config.yaml
d_shared_expert: 0
routed_scale: 2.5
balance_loss: 0.00852
balance_bias: false
lr_router: 0.000924
norm: "rmsnorm"
optimizer: "soap_variant"
learning_rate: 0.00388
beta1: 0.95
Below are experts of layer 5 (counted from 0) of a mixture-of-experts language model. Rows are named router (the router's row for the expert), gate (a neuron's input weights, with its number), up (a neuron's input weights, with its number) and show model dimensions 0-127. Each number is 200 + 30 x the weight over its row's rms, rounded and kept within 0 to 999.
After each expert's rows: "mostly gets" lists some tokens that are sent to it at least half of the time. This comes from a sample of Wikipedia text that the model never trained on.

# expert 12
router,223,267,268,202,180,105,207,214,160,161,212,192,217,228,243,169,219,159,201,204,173,140,214,207,173,182,201,139,220,264,235,198,243,174,202,229,232,216,152,211,181,174,210,207,229,225,192,197,179,227,255,225,241,206,168,161,194,178,188,215,225,162,198,184,203,231,215,198,172,172,154,229,225,221,220,192,243,220,259,213,173,190,236,203,230,241,238,193,219,164,206,176,208,204,199,166,165,167,198,240,226,186,245,204,192,201,180,248,237,183,169,161,211,145,177,235,172,208,169,215,168,241,169,193,235,175,193,181
gate0,162,224,198,144,199,212,144,164,189,213,206,170,202,179,246,206,187,206,226,114,211,196,249,152,212,200,182,218,280,184,187,221,173,196,177,204,235,201,223,275,235,174,169,223,170,182,169,229,203,192,183,176,190,222,160,182,228,202,164,219,183,221,250,282,199,141,175,187,227,178,204,195,204,211,186,251,162,143,211,244,201,183,187,229,225,201,187,164,193,209,155,236,187,222,231,231,197,232,199,205,167,167,201,184,217,201,222,247,160,225,265,215,202,209,199,201,171,206,247,206,191,156,229,183,184,212,144,245
up0,191,190,221,204,131,164,186,234,277,144,185,207,205,269,152,195,229,230,214,193,246,228,180,203,257,228,197,241,184,176,164,237,207,194,261,157,186,259,185,168,182,139,199,205,216,172,195,199,209,211,195,204,158,149,235,170,200,142,212,158,190,194,158,189,176,226,200,214,178,167,186,184,234,148,200,231,184,246,207,203,224,198,175,204,195,208,196,177,169,218,185,230,145,217,217,240,208,180,223,142,121,192,193,179,179,202,225,186,170,163,152,205,196,183,162,239,178,149,162,194,186,186,179,225,210,186,196,201
gate1,167,184,138,193,242,178,167,132,165,233,156,224,221,224,139,211,181,166,196,236,225,195,214,192,154,198,188,195,218,126,188,188,186,211,204,178,197,164,136,239,191,196,261,172,165,228,162,181,196,188,240,204,244,180,195,238,223,247,219,213,193,158,205,166,196,134,201,164,203,196,197,216,168,187,120,207,198,184,228,206,180,204,178,241,196,213,181,217,101,193,241,163,168,223,215,165,178,243,177,204,219,225,184,178,143,195,227,170,148,180,202,190,173,191,165,212,186,205,171,173,216,220,206,203,194,192,171,200
up1,172,187,174,241,170,154,133,255,222,195,248,173,184,176,234,155,191,198,264,224,192,242,223,236,181,185,162,193,259,215,199,212,202,207,170,281,211,219,223,220,204,202,179,197,205,211,184,218,182,182,174,208,140,203,169,205,174,238,256,197,158,190,259,191,227,210,188,182,196,267,199,209,153,184,206,204,193,140,221,138,171,194,192,205,198,185,190,188,176,208,210,203,188,183,216,245,174,184,213,159,190,207,215,260,241,242,256,210,244,213,204,196,210,226,262,215,182,141,257,225,205,218,201,232,230,197,173,215
mostly gets: " him", " Won", " character"

# expert 237
router,217,191,249,225,172,128,182,208,208,204,178,155,213,209,165,215,230,181,209,200,162,183,156,221,173,163,184,132,246,242,188,236,213,156,210,203,195,198,186,211,217,196,220,229,169,256,173,178,161,261,200,240,232,159,195,151,231,194,146,196,192,157,178,182,189,234,178,169,166,206,147,233,192,220,206,213,232,172,257,258,238,185,221,188,220,208,199,190,186,154,211,182,210,247,221,219,197,192,194,201,214,230,227,230,229,206,230,279,200,126,178,181,198,184,183,231,167,199,229,189,162,199,209,201,227,129,166,177
gate0,213,185,203,217,178,186,191,210,244,254,140,184,241,220,236,170,243,204,224,249,184,212,190,228,172,212,179,223,205,202,175,185,186,205,152,185,201,239,212,219,149,157,250,221,156,251,196,218,161,141,138,214,223,185,166,254,225,248,194,214,162,224,181,185,194,203,208,243,160,160,176,249,207,198,172,206,235,141,223,179,207,244,193,178,225,179,188,234,217,256,210,196,189,198,158,241,192,193,149,217,207,193,239,164,191,158,216,291,188,202,221,191,207,210,218,207,164,226,234,207,187,174,228,209,251,185,151,168
up0,222,191,197,220,158,141,138,274,228,200,201,188,236,187,223,241,215,172,149,268,228,191,192,193,206,205,246,256,191,156,202,213,190,174,191,191,198,197,213,140,229,179,266,233,205,166,257,200,168,240,180,220,178,166,174,242,184,195,226,241,193,181,168,152,177,157,204,243,179,202,159,199,126,253,200,188,231,206,170,206,179,246,237,182,250,221,220,258,182,172,209,227,200,186,181,223,211,206,201,187,225,187,219,207,189,165,187,174,205,203,250,224,234,157,209,142,198,186,183,221,201,208,203,180,146,223,197,198
gate1,223,137,184,185,169,182,176,176,246,192,187,171,248,229,194,209,225,232,227,165,175,192,173,275,169,184,142,229,278,192,234,199,197,196,205,199,214,193,183,224,183,188,209,224,99,238,181,244,186,215,140,186,171,197,198,203,231,203,149,207,217,185,244,235,140,230,229,181,204,211,191,243,234,223,192,181,231,140,222,186,202,158,205,196,154,178,169,249,216,221,231,194,140,223,178,199,188,169,216,174,228,257,212,186,208,213,204,190,150,179,188,140,228,189,201,217,196,181,226,155,189,186,197,213,199,170,188,230
up1,240,154,180,295,216,165,182,213,204,231,179,229,165,185,195,199,199,193,204,154,190,226,162,239,184,154,226,147,238,214,206,207,243,147,202,184,220,211,236,226,195,181,166,246,187,223,174,186,169,209,218,192,195,119,212,144,194,177,194,187,149,198,170,200,226,239,215,175,258,238,217,210,216,187,248,226,151,207,230,190,223,264,159,177,228,228,205,191,199,198,188,189,229,231,150,219,222,225,201,187,179,228,179,241,167,159,183,224,153,126,175,195,215,176,231,182,181,158,212,249,182,165,229,208,179,195,198,198
mostly gets: "ar", " car", " Har", " star", "itar", "yd"

# expert 171
router,166,239,230,223,159,168,137,205,179,190,231,194,220,207,209,170,229,189,220,187,174,207,225,175,191,196,149,159,228,254,171,158,236,192,228,217,209,238,241,195,192,127,190,161,230,212,197,193,214,207,228,223,183,216,212,166,187,181,235,201,212,160,174,229,174,218,209,197,232,198,141,197,217,218,242,208,276,207,232,251,225,142,235,172,232,178,219,159,193,167,174,151,241,249,171,139,185,219,225,217,233,206,211,177,170,189,174,258,225,177,184,159,197,182,154,218,155,189,192,167,138,245,203,199,229,185,169,198
gate17,210,185,252,247,186,163,243,255,235,230,235,166,213,198,179,280,184,192,224,189,184,229,204,245,216,212,173,202,241,205,209,216,201,221,161,173,208,178,269,204,199,216,204,169,190,183,245,184,229,143,181,177,183,185,206,223,212,245,192,122,199,158,198,215,240,211,172,242,260,181,181,185,238,198,221,207,147,171,193,211,193,155,213,193,189,183,238,207,208,242,215,183,156,276,208,161,168,203,255,208,193,209,207,187,169,184,175,202,166,254,184,222,232,258,243,212,208,241,178,209,189,178,226,243,220,234,182,233
up17,233,215,205,181,194,236,225,262,214,205,212,193,219,201,102,212,181,234,207,256,196,227,176,232,187,175,184,183,169,203,163,251,178,248,174,211,232,176,181,204,157,216,191,248,190,219,165,204,217,191,196,166,154,208,180,223,211,189,253,197,250,229,203,235,215,183,219,215,202,206,207,157,199,204,263,202,222,163,160,232,247,216,123,211,218,173,192,165,191,267,153,184,237,197,240,206,232,191,224,215,236,182,188,180,233,143,204,153,202,235,204,204,202,141,237,183,205,215,227,230,145,229,191,235,192,160,169,222
gate18,278,179,208,188,209,188,166,176,189,137,212,228,239,188,206,235,225,229,185,235,201,254,192,210,216,206,245,253,187,212,202,186,184,214,182,232,228,191,211,190,197,181,240,221,232,150,169,244,168,222,243,196,183,204,170,234,249,220,260,195,202,229,243,265,237,183,197,185,186,200,219,198,202,153,210,180,223,187,180,233,217,179,239,144,190,155,155,190,197,152,203,248,208,180,171,233,246,194,215,231,201,146,196,110,198,212,175,197,233,187,207,217,184,125,206,178,165,241,224,227,195,151,186,168,210,232,193,214
up18,223,183,184,213,226,206,161,179,246,166,192,192,225,222,238,222,193,250,197,249,157,226,192,213,286,205,186,214,172,222,177,212,201,181,213,188,198,194,196,201,184,192,186,132,217,195,224,124,218,183,165,141,196,182,164,197,169,167,185,236,191,157,229,205,176,173,180,174,198,212,191,218,217,203,115,282,217,190,174,196,226,168,241,194,196,151,235,144,234,202,202,188,233,215,164,209,235,209,231,235,218,196,263,209,218,251,147,181,156,187,221,200,212,180,235,174,237,215,217,196,208,213,173,139,241,188,219,166
mostly gets: "==", " ==", "\n", "===", " ==="

# expert 234
router,231,239,272,183,180,187,178,177,195,217,191,167,203,233,198,170,225,198,207,223,207,205,186,171,218,168,194,147,225,283,188,172,230,178,188,269,213,248,168,223,195,142,189,201,210,228,225,213,203,261,209,202,263,211,181,188,194,186,203,171,233,127,169,194,209,230,204,155,171,208,185,196,250,218,244,157,249,214,249,184,193,166,201,207,245,233,180,160,160,147,204,159,195,222,187,233,188,193,196,205,251,207,245,215,223,212,156,219,216,185,224,171,170,184,226,259,182,215,148,225,172,220,225,236,206,164,201,170
gate0,167,175,193,240,216,185,164,208,253,186,191,185,173,179,183,221,210,187,181,226,213,231,220,212,234,227,203,128,189,233,193,167,191,167,181,139,207,219,235,206,224,201,220,198,196,196,211,174,261,206,149,186,224,224,212,160,177,208,199,144,243,171,179,221,189,226,222,181,165,268,189,189,238,169,182,178,215,195,259,199,150,189,189,238,184,208,168,139,163,176,175,257,189,159,278,245,168,207,235,220,190,176,230,222,149,195,196,174,201,218,210,225,134,220,185,172,183,169,172,191,153,223,236,236,187,256,237,207
up0,216,221,239,187,241,200,168,229,196,165,204,233,233,123,243,229,248,224,240,212,209,146,209,234,201,168,193,201,221,169,189,232,176,231,232,229,248,210,225,192,203,137,155,219,164,251,202,189,209,191,148,187,185,244,222,213,205,139,212,136,206,164,209,204,216,221,150,244,197,243,237,166,239,180,221,173,211,176,208,196,264,151,192,138,202,212,168,228,181,219,197,156,154,186,198,266,174,218,176,201,255,202,222,240,217,202,168,198,187,220,191,221,172,242,195,237,217,194,204,192,180,208,220,160,225,175,186,218
gate1,209,117,211,154,216,187,188,168,192,157,173,194,166,248,234,236,168,192,193,253,193,238,217,150,175,218,182,204,143,222,160,206,134,182,220,215,203,223,130,139,213,240,194,170,200,227,262,241,164,221,178,235,175,192,215,245,184,220,234,193,238,216,181,200,233,202,179,213,211,230,227,115,232,198,228,167,215,208,231,177,165,209,157,165,228,167,218,179,155,194,159,180,175,162,203,250,209,218,183,171,242,191,197,193,214,209,181,162,157,224,198,210,183,192,174,201,195,231,228,199,202,194,217,245,217,215,217,246
up1,209,215,177,218,222,223,174,196,195,217,165,210,217,180,142,249,191,203,235,165,215,182,219,249,214,160,198,163,188,149,200,188,191,219,166,212,213,193,246,176,183,255,190,227,233,186,193,196,201,196,184,202,207,218,195,185,229,225,136,231,132,230,202,246,178,251,200,172,172,195,164,241,229,217,163,204,148,237,177,201,282,156,213,242,134,179,168,180,194,202,167,195,164,185,182,213,236,269,268,209,225,156,194,199,187,178,171,197,180,230,153,235,214,199,241,234,170,217,207,200,196,194,214,230,207,198,116,222
mostly gets: "iy", "ō", "mad", "hi", "ao", "uk"

# expert 56
router,244,253,241,247,187,143,218,199,203,193,236,209,248,197,193,140,211,213,220,205,166,216,257,210,171,182,129,205,173,231,224,198,223,158,200,211,189,216,206,242,212,182,214,218,203,201,166,185,182,263,217,219,227,210,217,156,240,189,213,206,239,161,188,185,198,195,185,177,171,200,150,202,196,163,210,212,251,242,230,209,159,205,250,210,221,229,219,146,175,140,195,193,209,241,177,172,132,178,227,211,227,233,231,240,234,185,218,246,198,212,200,185,206,108,189,216,180,184,184,206,156,230,233,219,239,190,177,141
gate1,179,188,177,175,204,198,232,219,196,160,190,197,185,211,203,240,146,196,194,167,180,159,224,211,254,164,158,233,165,172,232,225,183,233,199,202,214,199,170,193,251,167,163,211,235,150,223,160,219,210,230,205,241,237,220,200,185,152,203,203,197,161,232,250,230,192,220,170,256,176,215,216,160,151,168,139,170,207,184,165,232,188,251,223,165,149,185,148,255,168,180,215,253,221,182,218,226,200,220,195,209,227,215,259,166,179,232,214,180,187,186,164,222,189,186,168,209,197,136,117,207,207,161,170,196,186,213,237
up1,251,223,158,210,218,161,149,196,202,176,177,181,161,215,184,202,164,203,212,172,244,241,201,178,150,144,186,170,221,188,225,207,173,262,196,151,235,173,191,198,196,208,182,201,166,188,212,222,192,237,174,209,205,177,203,217,217,194,190,263,199,156,172,203,152,121,164,211,234,165,213,245,144,204,232,240,180,199,206,202,167,182,207,250,202,210,108,266,222,212,171,261,177,202,183,236,176,226,186,218,204,197,156,180,167,176,150,228,150,203,187,170,156,213,225,178,200,213,206,169,204,159,185,176,218,199,232,176
gate2,255,234,180,161,171,207,238,187,187,213,182,201,210,247,193,191,202,221,131,153,210,190,185,189,162,203,198,166,163,170,262,242,245,137,195,191,227,195,190,192,289,270,214,194,224,227,186,239,216,190,199,146,165,187,209,201,218,231,223,209,187,246,146,225,225,200,145,181,174,218,253,214,187,241,220,205,216,178,183,177,174,191,232,184,268,227,209,234,174,168,214,236,196,246,180,164,145,190,229,211,197,215,204,171,177,204,220,170,170,186,210,240,213,202,200,176,205,184,216,211,240,180,274,181,173,210,200,157
up2,211,213,202,199,145,194,141,173,208,149,259,232,205,218,193,208,203,245,210,197,182,176,168,226,238,211,235,161,237,177,206,223,255,202,205,188,190,204,169,239,197,185,213,193,206,211,191,254,208,220,209,241,148,208,153,211,238,178,271,214,200,148,152,215,249,171,205,212,205,182,184,224,201,183,258,178,211,259,167,221,195,212,213,200,172,216,208,111,241,179,176,251,180,220,159,171,148,150,194,280,207,214,199,181,202,220,283,198,196,198,184,184,210,180,216,208,239,165,220,178,164,214,206,194,205,200,196,166
mostly gets: " in", " near", " across", " throughout", " at", " within"

# expert 165
router,223,236,260,189,149,136,217,181,153,163,237,149,216,232,227,188,226,151,211,211,207,154,171,211,211,219,204,126,222,215,222,215,234,158,194,211,214,224,162,220,202,174,204,224,260,209,191,198,155,215,227,169,239,209,177,156,212,213,194,200,221,130,194,221,230,233,180,150,202,172,146,237,237,210,258,212,225,252,237,231,175,194,232,198,225,245,258,203,171,181,180,185,184,218,161,200,174,183,257,217,226,195,231,192,220,204,226,234,206,158,185,200,210,179,195,245,183,200,162,240,194,241,198,196,233,176,220,165
gate0,244,239,184,168,204,166,157,159,220,218,162,177,204,225,256,187,190,263,241,170,227,178,169,173,235,239,193,152,158,185,185,219,202,200,181,198,204,191,182,215,242,221,155,192,199,195,184,145,201,192,218,128,217,264,160,202,198,225,220,179,238,185,180,267,197,206,187,178,173,204,201,229,246,234,188,208,183,249,212,180,164,189,209,169,177,205,219,193,136,208,233,164,176,169,240,272,171,197,191,225,225,138,198,160,183,193,232,163,223,113,214,217,175,190,247,206,232,188,203,179,172,176,204,194,231,209,209,194
up0,211,198,221,221,186,239,219,228,196,172,272,166,218,272,245,250,227,177,188,186,180,219,186,247,228,227,230,150,221,148,278,214,193,184,257,176,196,168,176,201,184,239,243,196,220,209,189,194,161,224,198,155,228,133,158,212,193,224,181,196,175,190,174,243,204,246,175,171,197,212,149,246,181,176,202,206,185,228,193,181,181,157,206,177,175,190,260,230,179,205,196,209,242,238,171,190,221,188,262,190,156,187,160,226,209,178,214,198,176,163,216,182,215,246,183,185,189,204,194,268,184,221,200,173,212,159,201,253
gate1,166,208,280,210,153,235,201,204,231,234,228,202,155,168,174,245,172,189,183,188,209,190,191,208,136,244,225,170,203,143,209,172,216,171,224,231,205,102,210,174,242,163,203,179,202,207,175,216,208,202,142,215,226,229,199,204,175,224,194,200,247,237,200,176,192,201,139,210,203,215,139,183,195,179,181,216,145,143,184,201,188,192,241,236,181,215,210,183,182,188,178,225,146,170,190,188,219,198,262,182,239,164,215,207,209,191,163,191,190,161,264,174,147,234,168,246,228,163,173,200,198,169,230,183,211,198,213,212
up1,150,136,190,173,131,200,176,210,219,157,191,199,205,190,230,157,230,180,239,249,177,221,201,165,182,197,221,234,289,189,181,168,242,233,137,179,179,214,190,238,203,203,275,215,156,206,185,156,206,278,224,186,203,209,223,153,175,179,215,205,230,211,157,215,178,179,191,218,219,203,217,218,165,159,196,237,208,261,198,224,208,136,221,184,166,184,212,205,246,218,234,151,200,185,209,187,192,219,187,201,186,195,162,214,186,281,203,176,174,218,173,176,167,171,209,164,203,224,215,191,172,222,219,208,169,184,167,224
mostly gets: "ić", " Williams", "inson", " Jones", "berg", "ski"

# expert 1
router,195,201,235,209,131,117,207,230,183,179,179,210,230,186,192,191,217,117,205,201,172,197,207,140,214,191,163,136,225,202,176,137,237,184,184,245,230,208,201,218,159,197,243,194,218,181,182,194,176,174,250,192,216,186,153,210,205,198,172,210,213,195,230,210,183,207,222,201,167,199,156,230,186,185,195,201,219,224,219,240,136,192,235,227,251,257,247,134,157,147,231,187,226,212,168,154,160,179,206,205,275,250,237,196,206,202,154,227,202,188,198,171,193,148,223,203,185,210,210,221,187,233,198,190,207,201,199,192
gate0,239,176,143,171,180,177,159,231,177,187,179,206,253,248,183,158,171,202,208,164,198,187,194,219,232,221,193,240,202,197,152,220,203,142,187,221,197,188,235,222,204,194,236,211,207,203,201,185,235,196,195,217,201,153,233,229,248,226,208,199,191,131,191,212,205,179,281,229,184,215,205,171,226,179,226,177,236,204,130,182,192,204,127,176,280,194,202,208,145,170,204,174,137,216,175,286,176,154,166,208,189,198,195,198,224,166,226,187,193,197,219,152,177,203,219,187,225,229,222,192,182,201,173,151,229,213,150,186
up0,218,202,171,156,214,204,259,202,164,218,216,165,204,218,195,201,235,143,192,183,175,211,250,196,189,197,245,189,182,235,166,200,221,159,234,216,148,199,244,187,218,172,174,178,210,154,159,205,208,195,193,192,190,235,185,167,215,194,211,177,190,170,201,182,247,165,228,212,119,216,191,254,225,206,207,121,201,156,212,193,185,174,159,217,280,185,228,187,260,203,147,190,236,137,191,227,154,197,194,171,180,239,183,259,205,187,231,183,195,177,194,157,204,208,195,223,236,201,238,227,190,173,236,240,247,158,217,235
gate1,225,173,210,212,175,246,161,190,171,217,157,162,214,216,195,258,186,221,213,165,235,175,167,185,141,204,253,156,174,197,194,179,239,218,175,153,204,229,211,216,175,160,175,189,171,197,130,204,177,165,207,213,184,199,205,251,206,200,221,182,183,162,237,177,220,175,219,219,171,181,236,210,227,198,159,218,205,195,255,224,224,208,196,179,222,228,227,144,152,225,199,273,145,178,240,194,224,224,184,227,164,184,205,137,193,146,210,176,153,182,231,222,159,179,197,154,241,211,179,231,145,168,137,188,205,207,204,169
up1,279,176,207,207,199,225,138,224,196,244,174,221,218,193,226,208,139,136,187,222,169,188,195,198,196,200,173,206,198,227,202,221,245,224,227,219,274,155,225,198,219,194,174,235,216,238,185,103,187,206,158,232,222,287,178,212,179,208,174,216,164,229,218,243,182,180,180,172,232,166,200,180,218,226,194,185,195,214,173,217,175,202,184,160,199,186,181,241,225,251,211,176,209,130,187,145,254,205,166,216,183,199,173,184,170,206,186,195,185,181,189,173,195,197,142,194,212,240,192,158,179,189,158,249,202,179,179,192
mostly gets: " off", " there", " city", " Ed", " vis", " town"

# expert 108
router,196,194,208,237,155,218,214,213,181,220,192,179,255,231,185,185,238,188,233,229,162,210,190,197,162,201,181,175,236,181,212,212,230,142,226,197,223,257,242,261,219,202,150,191,207,234,230,201,205,248,234,218,214,192,164,187,227,174,161,225,209,120,220,190,173,207,189,215,159,179,186,250,274,210,237,203,235,189,259,215,206,186,233,179,222,274,214,210,211,185,161,132,186,220,184,167,200,163,189,188,226,177,224,228,228,214,209,251,222,184,201,161,205,155,232,229,134,134,207,199,191,203,169,201,238,209,215,227
gate2,169,199,216,178,185,224,203,239,197,184,190,170,271,190,260,239,217,213,219,201,174,239,173,190,219,173,242,133,222,206,207,196,199,139,157,202,174,215,252,201,212,225,180,191,161,194,190,242,196,174,188,166,203,213,168,182,202,238,175,179,147,168,195,177,170,196,207,247,164,118,208,241,192,205,182,208,146,225,199,228,159,222,231,173,237,218,221,147,221,208,152,148,171,203,169,234,177,136,177,193,290,184,204,197,202,206,242,201,224,214,177,207,175,217,187,201,192,164,200,180,188,165,199,259,250,190,190,240
up2,191,195,191,160,229,247,215,230,237,186,212,198,200,230,231,163,222,233,158,206,191,167,225,181,192,196,262,203,145,236,180,211,206,208,243,224,188,160,230,184,183,136,251,169,239,189,186,193,243,255,163,196,208,204,173,238,203,193,169,201,189,226,178,165,175,144,202,211,201,203,183,190,172,215,235,164,173,166,193,195,217,201,201,171,184,227,164,183,195,206,218,179,258,209,188,175,243,291,156,190,218,183,156,183,196,230,202,143,148,252,179,171,167,203,273,257,213,160,218,222,224,251,215,189,205,154,186,204
gate3,231,191,207,203,236,188,210,225,167,244,153,231,206,227,210,148,184,245,220,221,161,241,176,169,201,223,128,186,204,158,197,204,222,179,248,181,179,195,244,169,193,239,210,155,162,197,164,198,214,235,218,193,164,216,162,178,231,225,175,213,265,208,203,191,205,184,161,244,207,241,173,258,200,164,194,221,225,170,174,205,185,232,154,160,149,183,170,211,169,204,185,166,149,221,240,196,133,167,226,177,177,207,188,160,209,193,197,214,182,158,243,187,230,195,150,203,211,147,234,264,193,210,155,195,246,221,167,170
up3,181,167,222,186,164,176,256,239,183,180,242,135,141,195,153,207,183,219,170,200,231,180,145,147,191,163,154,176,181,190,203,181,183,222,185,169,209,201,176,200,186,186,233,187,191,214,199,206,201,176,241,198,202,242,214,190,213,226,279,169,168,195,174,164,231,215,192,187,217,250,144,159,166,168,252,217,167,186,196,165,212,212,224,205,160,223,192,188,222,175,183,225,212,258,153,170,194,173,235,217,158,201,205,215,194,199,215,183,207,212,144,275,166,179,273,200,221,203,172,143,159,210,203,188,218,262,220,215
mostly gets: "ecess", "isl", "r", "abor", "emor", "ilit"

# expert 60
router,228,265,221,203,166,174,194,211,140,226,195,196,222,241,187,168,248,142,183,180,194,176,192,244,208,147,191,138,254,200,176,183,217,208,221,203,167,237,159,216,192,160,214,218,239,202,229,191,147,227,198,205,249,228,237,138,211,215,187,226,203,168,197,227,208,256,164,194,176,185,121,245,216,194,225,204,226,228,247,244,194,211,194,228,230,212,248,215,155,229,164,217,202,193,171,194,202,218,269,236,230,201,233,198,207,179,205,205,199,179,195,218,200,170,198,257,184,201,163,220,193,251,204,187,205,135,152,179
gate0,223,173,223,227,180,188,185,207,193,184,216,241,166,202,193,205,167,198,187,207,171,121,208,179,202,211,202,232,187,177,212,217,196,162,162,229,216,228,230,176,235,189,216,154,145,201,236,144,216,176,164,196,164,190,195,244,249,194,143,217,250,206,246,204,204,202,259,177,183,249,161,202,215,203,184,219,181,225,227,185,168,263,271,205,187,156,198,215,136,198,136,240,141,196,238,192,170,244,203,164,176,193,229,199,190,194,180,227,169,217,203,172,185,196,207,203,206,229,151,196,225,243,220,275,239,253,216,196
up0,207,194,213,188,182,241,235,201,167,161,229,263,179,249,169,223,197,207,260,209,192,213,167,179,237,190,185,154,192,151,170,212,205,241,207,128,191,198,213,183,182,151,140,254,239,199,188,184,177,183,215,166,234,209,164,153,210,200,151,190,204,196,224,211,239,228,184,200,184,218,181,184,268,201,195,220,176,234,191,191,229,174,181,210,199,197,226,216,189,207,198,194,192,259,192,195,194,227,130,161,140,186,204,164,202,207,170,145,190,183,199,225,184,186,242,227,269,91,196,203,191,213,169,198,167,216,170,188
gate1,210,232,218,222,193,254,219,183,136,212,200,201,236,217,166,171,168,177,233,154,210,165,180,263,224,224,245,166,266,184,205,200,236,174,223,216,163,221,244,264,153,171,203,202,179,210,153,180,178,215,208,196,241,213,197,148,173,215,173,214,145,186,208,235,214,206,188,171,229,215,119,209,214,182,200,240,164,245,212,221,178,240,189,221,207,205,216,215,143,222,166,225,197,173,241,194,194,230,254,202,183,228,180,237,173,173,173,172,239,157,242,198,173,181,206,206,223,124,176,198,210,240,163,187,222,195,214,232
up1,196,221,198,207,213,175,241,208,221,252,161,240,221,204,209,113,198,224,238,167,218,195,176,209,192,273,173,210,196,218,193,180,193,182,183,186,146,189,193,177,189,199,163,195,151,173,157,238,266,194,219,234,177,169,208,178,194,227,203,193,126,183,250,209,227,201,292,179,222,217,152,196,192,187,223,225,191,138,173,151,250,200,222,206,218,234,210,195,187,196,240,196,189,144,193,220,200,201,241,150,186,216,205,206,178,173,223,197,215,184,183,140,208,219,170,161,197,133,171,182,184,230,201,254,217,173,200,236
mostly gets: " Johnson", " Smith", " Jones", "bert", "inson", "son"

# expert 34
router,206,248,230,197,172,164,159,215,145,228,226,172,224,265,179,163,239,160,185,209,192,184,212,189,227,170,217,152,249,260,212,201,214,137,188,236,198,239,186,242,202,161,209,244,243,190,200,202,164,233,223,229,243,203,211,153,211,216,198,229,231,133,154,213,225,245,215,156,184,189,150,233,232,208,247,192,248,236,208,220,177,205,222,238,236,252,221,188,179,192,163,194,202,206,159,170,183,177,225,215,261,195,212,230,220,196,197,252,208,179,216,190,174,144,206,270,184,193,194,214,210,201,191,200,215,177,198,153
gate0,208,149,267,221,231,176,166,236,162,182,222,171,218,199,213,250,150,191,226,238,208,159,209,244,255,221,215,206,173,120,195,173,226,193,232,235,276,225,177,222,210,186,216,213,235,227,188,191,180,164,151,228,196,190,212,162,236,221,196,243,190,198,145,194,240,205,180,178,180,212,180,223,214,204,216,233,202,209,196,258,176,176,210,206,184,234,174,235,170,157,157,207,222,217,167,199,176,234,208,188,215,182,163,234,178,247,239,226,184,145,225,229,216,222,207,205,233,175,182,241,260,271,193,184,241,197,225,210
up0,158,206,200,174,164,172,192,208,182,249,153,167,231,224,179,214,208,199,170,197,208,238,169,147,130,201,208,215,216,220,247,201,220,251,175,220,235,218,161,221,155,195,173,185,196,189,215,252,149,204,258,158,187,226,263,182,175,234,203,143,158,157,223,232,224,175,200,213,183,162,174,196,197,187,213,201,196,173,193,182,270,227,212,231,187,271,203,202,216,237,238,183,176,151,234,202,158,208,169,246,166,206,250,225,215,173,218,220,207,209,188,160,270,206,177,201,213,228,180,203,195,233,201,264,223,189,236,219
gate1,201,171,219,230,216,142,213,268,164,254,232,196,131,184,197,173,214,205,214,236,221,176,219,163,223,194,172,219,220,215,182,196,142,167,211,154,217,167,179,213,220,190,294,202,247,222,237,192,200,175,249,174,201,174,176,204,226,197,215,151,212,185,184,162,186,229,262,233,227,219,226,192,152,202,194,202,213,201,224,192,199,262,156,268,199,197,251,245,190,168,223,188,194,166,206,206,199,252,206,223,218,216,248,229,198,178,236,199,163,195,189,217,245,242,232,223,190,169,210,182,187,176,192,187,198,263,213,149
up1,237,230,225,125,192,185,209,163,192,193,215,162,198,258,204,175,219,204,187,212,189,195,190,243,213,210,187,163,220,216,144,246,189,200,184,200,207,220,210,247,243,225,185,220,227,221,232,214,196,196,181,138,159,186,192,255,216,264,182,201,242,183,240,167,190,280,181,223,208,170,164,186,165,275,174,187,229,233,219,228,197,261,185,222,188,215,171,233,181,157,209,143,216,191,226,248,232,162,230,200,176,184,190,192,210,208,216,213,217,181,243,197,190,148,236,227,219,253,204,204,265,198,233,221,245,243,190,202
mostly gets: "bert", "za", "ola", "bury", "ko", "ida"